python train.py --n_layer=10 --d_model=384 --n_experts=16 --experts_per_token=2 --d_expert=176 --d_shared_expert=0 --activation="tanh_gelu" --moe_layers=[0, 1, 2, 3, 4, 5, 6, 7, 8, 9] --router_score="softmax" --normalize_top_k=false --routed_scale=2.83 --balance_loss=0.000347 --balance_bias=true --router_z_loss=0.001 --init_std_router=0.0137 --lr_router=0.000437 --n_head=3 --n_kv_head=3 --head_dim=128 --vocab_size=8192 --norm="rmsnorm" --norm_place="pre" --norm_eps=1e-05 --positions="learned" --qk_norm=false --attn_scale=0.0884 --tie_embeddings=true --parallel_block=false --init="trunc" --init_std_qkv=0.0222 --init_std_o=0.0222 --init_std_up=0.0222 --init_std_down=0.0222 --optimizer="adamw" --lr=0.00119 --beta1=0.9 --beta2=0.98 --weight_decay=0.15 --lr_head=0.00858 --grad_clip=1.0 --warmup_steps=314 --schedule="wsd" --decay_fraction=0.623 --decay_shape="linear" --final_lr_fraction=0.1 --batch_tokens=32768 --seq_len=512 --doc_mask=true --train_tokens=250100000 --steps=7633 --dataset="wikipedia_en"
Below are experts of layer 3 (counted from 0) of a mixture-of-experts language model. Rows are named router (the router's row for the expert) and show model dimensions 256-383. Each number is 128 + 32 x the weight over its row's rms, rounded and kept within 0 to 255. Numbers have three digits each.
After each expert's rows: "comes after" lists some tokens at least twice as common just before its tokens as in all text. This comes from a sample of Wikipedia text that the model never trained on. Tokens count by the router's weight.

# expert 3
router:164100090104088068156164109174189137141102087091142094063077089142111159142185153207111160121149111145166107048108142151175095135112131131120142112109128084124121129136140104124143160122154166109121143101109102110159132065121116136164158111136094103077176094148108206119103118110099088073111147060097132061125175167215140160097126107207130115148093152214131099152095093101118147151108
comes after: "\n", "|", "-", "In", "S", "Personal"

# expert 12
router:172163135072066089163154167132121111126097155095120079088108120176166144120164144176113200137137109187183141127135118164149134128123180141109123129069095120176117157099106095120127136130154158115160099091113151170124150129115161179165160100154139103134182100171139134070137102089082136142152175103123196104080093139166113158133090086121101084144074177167081149132083137174112142117133
comes after: ",", " (", ")", "==", " =", "%"

# expert 15
router:173152145082132090152137159165098134133073139144109067082124098129112158143134162185089120138100061114135128079125076147170169142124126078153139127144143083128174162112119095098121138081130163125206133118133140098116093116059163161116127131148132082120155113152169119138149169093149098110124119113135142076113178115166123163086098130158112093163118155158140116158121087124142173144091
comes after: " (", " \"", ":", "(", " [", "S"

# expert 4
router:143117104113103083162157171185122110080088103079129096134107116136185164121098115198071181166090060108132151070138110154175142115134140114089194163139164133162161196145104101069114116127125110113189160124116109112154119093059125105095113094144139160124114149132136165134143164137102138145188122117098110070085143140197112117152084157151103115118078095149098091109109091180166101147109
comes after: "\n", " ", "==", " \"", "===", " =="

# expert 1
router:158159130111127064140157127163134101059106121122117098089150134193131123105153141188101159120083084124164086103132141112127140126145132086103125100089161089139189156111115085088110153149131147127180186077140117101097097124107100112145216107162191143124139186168160161145185182073134133133137122101091089110127150136142138136105067113176069101164083119169097093162113070124133137115124
comes after: " ", "1", "2", "0", "9", "3"

# expert 13
router:144109102076123073126111138145111169136114103146170101151077158159143193162074098164054194187102063153155126088167117115175161136147101131143151132104122121129208206143121141116108134074070139116113195096137157129114127087134104138103164090169145150131146208155114175166150144112171133115127124100105143107137135177135122144095125117133095130139135106132106066126120083104128157090091
comes after: " the", " The", "9", "'", "The", " his"

# expert 7
router:152125138090107086146145106127207149102070101125131120146163106156177137133119107146097161141108119132154155088064101172095144158136165108150090136120135077125151142123098123096100129081140147135140142066115108112157141109075091150121160122174164135173167166138140178136188158126134125148156074114088135092127192198125073155115128162144136089187121153166106104182137139112080153159059
comes after: " the", ",", " of", " was", " he", " who"

# expert 0
router:151169069092076094176192123129137165124090183132136082101122133208211150135159171164110114130140082138133114119098158152121172190143174078150112102118190114138161125166135111099096141136123123120154111109165124148100082071098075125110127119134106080126149130155155157125115129072105115140098131120139113078080154145156139093136095102149048142152076057160122093163125070103185118150150
comes after: " of", " in", ".", " and", " for", " with"

# expert 6
router:146149090111117050153141116173142126109123142117124095069105080160163156156137152206087156167083124141136098112170087141206149112130170092134167151121129084140167155134103102127111151098124167109142158057109122093135080130121119153149161157136153100114163147143106125078160104081170105147144129065131174041090132140176068136096180125157133116164114124159141105172086058167135139144105
comes after: ".", "0", "1", "5", "2", "4"

# expert 10
router:197121125141147063141133114169136135076143097090145104083103074178111107128185138177128151119128143171174194074138122158101147167133155100111089122075138098177143130097140117053114149085152130063149166083138075093070139084108119149180167101117141099125163115121138151107153137087108115103135155125118127095103182173140165188085090089156127086164093177156119090176079131116112155123120
comes after: " |", ";", " L", "---|---|---|---|", " A", " W"